Experts of a small language model: vocabulary 3350, a softmax router.
Below are experts of layer 4 (counted from 0) of a mixture-of-experts language model. Rows are named router (the router's row for the expert), up (a neuron's input weights, with its number) and show model dimensions 0-191. Each number is 500 + 50 x the weight over its row's rms, rounded and kept within 0 to 999. Numbers have three digits each.
After each expert's rows: "mostly gets" lists some tokens that are sent to it at least half of the time. This comes from a sample of Wikipedia text that the model never trained on.

# expert 22
router:514458462577500444478514562465451484519440478367540529452529433511451467513425535451486517473506573528401568510518488431556494540559599481517494541542505529405543514518517600499432509577511464512581492558483473516524453474499539457413543428548407536531579426471460470463554430640520494579524410459564437565485469422509466499549536473426583497424500475485532500529530554540463578436454524501438542507528500635531424509492481466485428492453535517429555532530610513471560472556531451568421451453534534589617489547468520453472541498562475472495488414496538446475479486502523594424
up2:515471555495486526420517526540489486459506488476554528561510483468522504437564506461537427504528519466449532509561428453483536507516465489595496457559436558444561457616497489457506482449542450496535540500551496485437454549494572497490554463496495360518415481526413570529526457534543500438524550570553431529543485521342478374483540530543477448427551449551514557476553456481459363587499331499509481530484526403490393477513521539444492409480524521475522449495460527562421481531485516498633465405471642553486537563445457493501413519550488468503492524479529517516475519445537560465
mostly gets: " An", " Mar", " New", " And", " Is", " As"

# expert 16
router:473430515468526561394523540481508467494522498492496537574482523466449497552373490479549545464529511513499444561546523513493504439378615506453494434518434535571474519465487507518496431461521475449557594550528450508474597490515565426509561447526436460471465562521491502474510522447521584552468480518368421488574582553549511448424422491602581480479511489486511454501560585438462515493446414428441560491516525557479407493403459438579421521421474487442442596562500454499507456512537492547557527499544517529528455440538561472484535427467592502552447501506574545575453422617518459476
up0:539568541506546577458505563556612503545463483577578493436536477467481516537492489491447496497531442603516573416464445477578453536540519507464490495517533375497451516475508507516482503507484590531514502451444483507527533476518437540600434548496549596411479505528442590462459505400577434379478544518587497515507504418553439531482435451478480503500450506595514452460308526506539445507458563523553461462521542424501486510468557535373485525418496490564557495491471500472482420527588483467484473473492462514531457564553559483516456566518503568516455540549565455547429451448397491590
mostly gets: " with", " have", " after", " had", " has", " when"

# expert 25
router:641505465571480433552576495453562491543591491447574513477505426443494563442534566447509539456528506536515499553556458497433408519533497530541569483389555505501547504457427488556520541473532476530551595559528492585504417473525526486524524586549450515568526410536477481515502528542538491387532458557534481532459565471485420602471481446405590460414509464498548449549540510501474579478436584468494475485445497521404460558510476571521568505463475538501514430534477446539421503464477493521444450462534541493402418549546509427547552523472463538655447450516451488545460557469558487402
up0:482362484474479452573445522407627503443505511496441539406544568503539550481551551514577480478473464606450518516581477421529571426520431487547555460375546555610501541505470567583426510429448429469378489504519462485521463443410523588424507417575463504513526516477471555578538602477542508462460538515447491520476508451501505466489500567550541508537574473530469483480442434494440514542472490567632496490580498554510450458530489531490503537618445506493458493540510522557482480448467474549488509508509467564421501491495458509526430453478498413526569561511577599497526490538460565520
mostly gets: " stand", "asket", "ç", "istric", "ribut", "art"

# expert 20
router:596474608546493438440487579382467500603493426593532584403452442447559493491562522423499542411546508519563537553588465453512551534510532494523529562465552428550502557447502540510468476553503462487461549565493541560468533420580523503549567529515516475522531501560524439408585538511563570524585410447530522479473427474565518510443550421441478491501474453441578429582548499531449567524432566563401547451522572522498485581510489531562431592474512552462548443565494446432439525515508539534475456483543548552478455477521565503504528521453503540480409500503540516453437511481568422467
up3:403469505515539539462534489465416372455558533479494541491442586499564603464501502610510496546408502477521527549466521523476592492508488507492480418607513486490594490513526532492453537478424493516446577515492496452407527455429529512545428426468453480424515507594572463531468468622481435537560390595439470444520455387558522516585478539497486500410510484471465559510487499566493426528504484515438549479503477430494518429455530475443471419457440505573453555490491459537438495454458575461517523529522489453586536424503512478488477585575469476451590498594452450571456502626517506516
mostly gets: "\".", ".\"", ").", "“", "."

# expert 2
router:516560506475492485496499412534527501501547465493538511558439541502504550460560608507608584486528576522587569521505585530463527504460500443542529469481560480494438530416573546574574422570511507514524538538423492578508474478460478468528500559559495434586494521540578547520531552381581483401475512476487587437563450491443616539525569468431446572517500552499521511565469510519410489436444485487461439526405552528441433475543438551504554558559460533471535550448434531606559557428547591510448515559563457487509459448410493469509393558475471473581518486531530576568450478514538528473
up6:485496487462495514560480453494513550498617529483514476502454494510566467527530481515612406477444494451485519546408409456465484477492529572481445496447500519586618551459424503437636490518452562335479469496477493496546475431517489588526462570563492419472520518525511495499540446522459569473506560496577452526455580457406469493467447546428476503371404518596572586500512513540526452491452505389452466506433456560534493538484467524519478469384560530600456480526565510514494525535506533457544494551537635528477498549470526444520558445567537544480472557524479500556515513482389518529
mostly gets: " century", "rd", " km"

# expert 19
router:593449540467485439361535529398478507554461505522584529517514507466573635547527410457471499480630645412550432545481505537494454466441467535463516591518486487554493550430544512511515434546528548472520540524425490507498530443536485503475543535524507571458580489509508465479483448553574553521518470408486433501489448474539475533431450462425501446507505431470523452483587534528479664478460445528458557466537558558646460524463557525439484569494470512482546464526506475435461518508439540534589424497523464457489465589531539520546480474469501558411481565464503516545399500514512422489
up8:531446575535551488526432494529517543577456491499528492459411567489529506533565542432487533518507540486562422450587487532524444548426474547548574508462475564479578527629365534555522544432386492584470533534528513520495528541485492489494531470538538514477601513468537497637525552575449446556553464615511529464505429549497459501487437485571412541551481479506543434568477553499538507482534512451554505615467506540475492483662500534517525363588492494414476522487530502545574528561442458543427485560478573485484437496572540541473557506570486498525548521576543488542449513500474464566
mostly gets: "|", " where", " Gar", " Ne", " is", " South"

# expert 26
router:528399498514489462494503527424503495514557499516561535460560465480528528449508587587502580475414505494465465549477503490583541552513470525557556487531507619533604543537412492558629428612573447422500524523443498569475548431362576499426580483472549496439579440521543466504497541413517536526541495498502476507420460401541409503549477539479453515471512494491497471569589456480470574498469472562522523515491513486551522533553482504495451501570541591478497521438590509493466448451454611490529412483517441542587529568550561462528450578464478480499528544535543600579580567498531487557
up3:468434547508510595510563533478425514501521491423490530505486537481548486482497460573545467467563514488465587511494468476506550503492498560483505517513462457548429455476580485484427479496535447482394459518521391434503405490493529468545436422491572431554533509476597526534451616454434524350545482564427551518430474516534547454437498453520585510498430403488477440505438545466445456539467412552417485465561546527412486432395595492470587488535471526512512572545467453442534485461449513472517465578432543500469476491561526538577441514593507505473526407485552402495497359554497504559
mostly gets: " The", "The", "):", " -", ":", "="

# expert 13
router:528495566509433514576404539452541542498567465592517530449441507457507428452512553460432456473481516578440579491597519402438531561529546503511552501418491461587556505456437549431463590503491494488528515525465499504427538549592550444499536449542515499399513371583565551477514521498557484473562403521458546496494486437505532524539545466488499461430406547470535513556422539542511450511535508483432544450555545535425448510496540572477418551519491504432601448424478405459540509447586536507397455532538476502536458473569563454526497486589446516529461564473579394461497484508583579512
up7:498501492531560458460460358524499388524434604506531525444552538520539482502523496530491420435510472642442481440546457356515500502435431557404520485462557455508463420521490591455654468567467425487469504585516513568633584507523463485475571453534473390496489527588543543460562522427485477555555509501463458495480540523518484582509472512451503544490439465478495465532530436516490546500562529479557489562512443568521451518505410539464523539486538512512423411466447501568453582517544507531459437532486497461421496470466515500549493585431630462528485517525479483574551499527515498494
mostly gets: " —;", "|---|---|---|---|", "%;", "|---|", ";", " |"

# expert 18
router:472447460546538456539578577443523588537610473514423524464531575491462466489584538468590543568512444602534515516571585544498469520521527511434493495583520479544537519509477451517441418496532454550569586583530526627537520476510487610555468471521429541539528493482535530509538441478489531418522424507461435533506514529478510472464532537520525485564463471498496490533473451525443510527555533571530476488529552527531535461535610500391476506486584601445513494410610481526463528440574494548446419434563412498545568602536539494489507545516534558568438499565594423473456614451445547520
up0:445528486483400539470441501509421568438540492546444474457498502510390464497539452515514424566454504517553526538495482494446520583498551433466537537537444446410474508477482488617537440416527366541515512564522448497386508476571419452485593553478571489544518531542487549526539507490611537537509517481499459502450502505532447479506403443526535540603568462528440476551538479492472449526470545522607558415498479463521458408512542485430453610562514450503536540494463470356572445421509501586559529509540546450568633522491488543513444451525458584459486536513435435474510442534484483487
mostly gets: " US", "US", "RA", "AR", "NG", "SP"

# expert 3
router:439433541528571475447553462471586501558603461511513511493555443522530540572495584453571564444495565405470565529557636448584544442543471548500486584465484470467454461440586503443515528598552486449541536511448551474424500471454471404534484481600503463488422495481521518487565503482544443495542469516512405421543392503533537508514528497564483484542411439574536500481523523535453534536511463519432506524529456526507378475516470419533545486548489597479487536439510546416486512463565530485477524396503560408450525405574532478532631410462435478463469478553524451449453516547453508516
up0:493529502488524485501567544531491544451476421461493462515395552507600472473484409492528601557586454468463570480535452597556500528540542546503524465505464563537428513416485534502489468486543535550457519561433486536581510483436449465458545634493471568494521507461458413665456595473439539430533484555605544429491491538505530520480497484473429468525540461440498550438435443598470511512447409375516497412484410499490438469428483482554441431398537519480481469404466435502478460520501488520492456533529527462413526457485386526561511509526399504518509447459455476509442508454441500541
mostly gets: "lish", "k", "eck", "gh", "ush", "ay"

# expert 10
router:470465504522431413548573547449475492484519430506587461468549475527507474466446504408489475556543503431509516516577527469549532543521381534530555474573553490541541549494544478435529478572461550534450523510455567605575520504457451604556466425438554544478549435488532516525479460583529519528492459461507537467510486401492474453590580477509640469524474442479502497564449482587537354557495550543513442508522524435508606590465615546496552516478535501461549432428562425473538413559512507505405497505522534559520495496475481562514602532417437434463507534553480491439532589464513505427
up2:533450514479465429528511514508502467472485499520548514475461512490427548537521576586492353497455545444547520569460549530511522468500477597487502504520359481552560552517500551468504509371549464521544549468423462539547523502542590410452486523555546532409510511464462533579434446518473480540513406512549520444528539444469579536538541527491535419540560502441300518481523527535508400466481508492466471510491500519510542471509464531483551399423525501585535448407532447420492627515524542455468462533486509529518596485567414523447558525532464553505578484450534543532519495572570397545
mostly gets: " Re", " Pre", " Wh", " Pro", "--", "\\"

# expert 21
router:491567463552493524573567528459553497504516502497493467514488502416491495478454427460515543523442495403510552498477534549506442497586415509496586511431583425467498435543434429402506558525529468531525494518512518562450380567532469535429568526551546527581595527528508518439568424582527590499573466535466463469497466408506510596518492443495546519499503454476506480417537452554466545515509528495493522474503467419500438501544432510452449443485525599443505521535484402568506441421536409456425450509529506558549534511477463504407608459483412623556429370505417455418429506534499514486
up3:509511518505592534509497513557508472470404472501515476455467474445414463459599521579520395458469537505494477449388484478543566519506463546523417467510459448500444538476465528508465496457465565527446465445485523431452379558489472527383540429393529544484477575550487592467388384451458482531492499485570452437495615505576532485421547496487373471507480436541555487550489457567558544576516545539541477489512499475533390416467461536459477462543525547506522492535399502489462475453484496522478553482543457542549608452425517479470566475542421490489614479524415560465607491541481505488
mostly gets: " Ma", " Ben", " Sm", "osp", " Gu", "cient"

# expert 0
router:606489615552493443456489578387455490603495432589536583414465456438559493490562544407485539416557502515570537561564458446509553560526530492517527557478559427553508560435506526497476468549514463473472554572479538554471512434578518496552567530513494474527538506569505432405580553507565555527585418441527518466476452485564531526433559428435477476491459452450583427586538505511459572525421558562396543446527581530515497568525487506594441596480492529449533438525515449457439514506513534525506466472548565550476455478522573505502531522453514547491409507502539525468436512492562422486
up5:490370396490508523563459554443557629484613463560511491521530506469419418491440520558561471523449511491493410403525458497530563489377577450453492557493396382463531492454519448558572589540426493479549414431492551417538585470395486508448504431507497475477487512498556606528492461527454518481392498548580361552522513496400464499517478496518478502472555446458506522491500502505499386500478454470508460592460538593479529480467488436523569499570524531472501493429534560528529531498503492503528613498549478510518469492511530484480516501514498511535500480455535413465572535580531460529
mostly gets: " four", " intro", " educ", " six", " $", "£"

# expert 1
router:450438476503540557470552496449507472534403596505533485440458469470530570471529543628427531534495452560512414464443485434527522549533492512521527471387518567554590536578560533448515505554516428494456485555459491537543471472513520398457484488521520399619530493530500493484574532486493501384480456444554567477519606552533381610461509482419495444583550492485555456466604467487454480554482502526509550492486469523485440521521467456472463518512502470570547497551512462457429435436462471487515549631600542543490528399507524564583533551473526513533461477449510541531586432496537454381
up0:561507563547531530430479589517526451408419432420496523463481475450428504461520455541504505515541546449507412516503505529486510519431505604559475576418496468455525532386407484475512454451539481556465363505469540472516531503427438522454428513575421456477542555527541466489399512393542423470433489519595416507539541538442503551516514469463490448495608485436494520491492533517449408385470489514544382512521575408522513496523453591543535525504532472495523490460402459509560471590541581499504598507532378537497571516422533522493518590548450472491556507514439474493479505464471490532
mostly gets: " and", " &", " but", "),", "\",", " while"

# expert 5
router:605479608550489448468483576391471498607489432596539590405470438441580478473564553405494545417548498509576557555566462452518541540509513482536534565450556435547488565432512516492475475555513465463478564566490539552466503430577517493561565533510496488516532498572499444410570540519560561515597407427525525474476449476566519522424550439443496478494469452458581421582538490523455567510427555557411548456534566528516500565517485515570447598485493522445549441541518454454424505494526541525489459468548561546458435490529568505502520512466516544491397504484535497438436516495561418477
up0:569493434523508409432502543557466548423508483528538394464608540508498542564471473473523525457491479459498521518452514513495472499474514565453459466490437514428504453466537459477463506433508436460381443482513467528469541550572538520478495456429524499467535539444492462524450551468472499499394560517528584494565496599594552471584532517452493400464476443541417457568473514537567433456470517538500498584510275401429536464422466482505472352432516444552524547477493472553500445519483493490522507537487426445486598494504504500493509505431467477539439554565391541526580551437484485448
mostly gets: " open", " Gr", " V", " =", " Q", " Sc"

# expert 7
router:502530459549574532455531500476503445512597525561523568485382428528518447558545443467511494475498544540551484550520447562414526584534629501426440500409527463520513432439541492524545563511505443468486459479589553498444445444570506550527514531530546538461480492497526449509513531556461435461439488415588477476464417527548472542442495441529442521384441515516514537548562554478557558488482498411487538502469534537523570405559485518612582450489543479607537485567560487548446458455502524510572509470434569488444495629519481544549507532455472479421552505421497588456550582396487521591
up0:514501532517484448477394614450567509591493575539413466491561550465546485439515462418521508480439465525568443551498542509673475477533494527516536536458494466513506419567521506534408463442482547526507494488488455512479487512436459489515538388455499456510437400518512528416453511540484544496457480551426518507403448509492542469682462461486452522653449589442547515515563610414478555487394508453454549542471553514506546452526573548495487474512550507497456578604491466543481529465412566472537487498486531516578515494487467432490427479470546486555488493473531562567545449526447490513
mostly gets: "man", "gar", "ler", "ess", "ster", "er"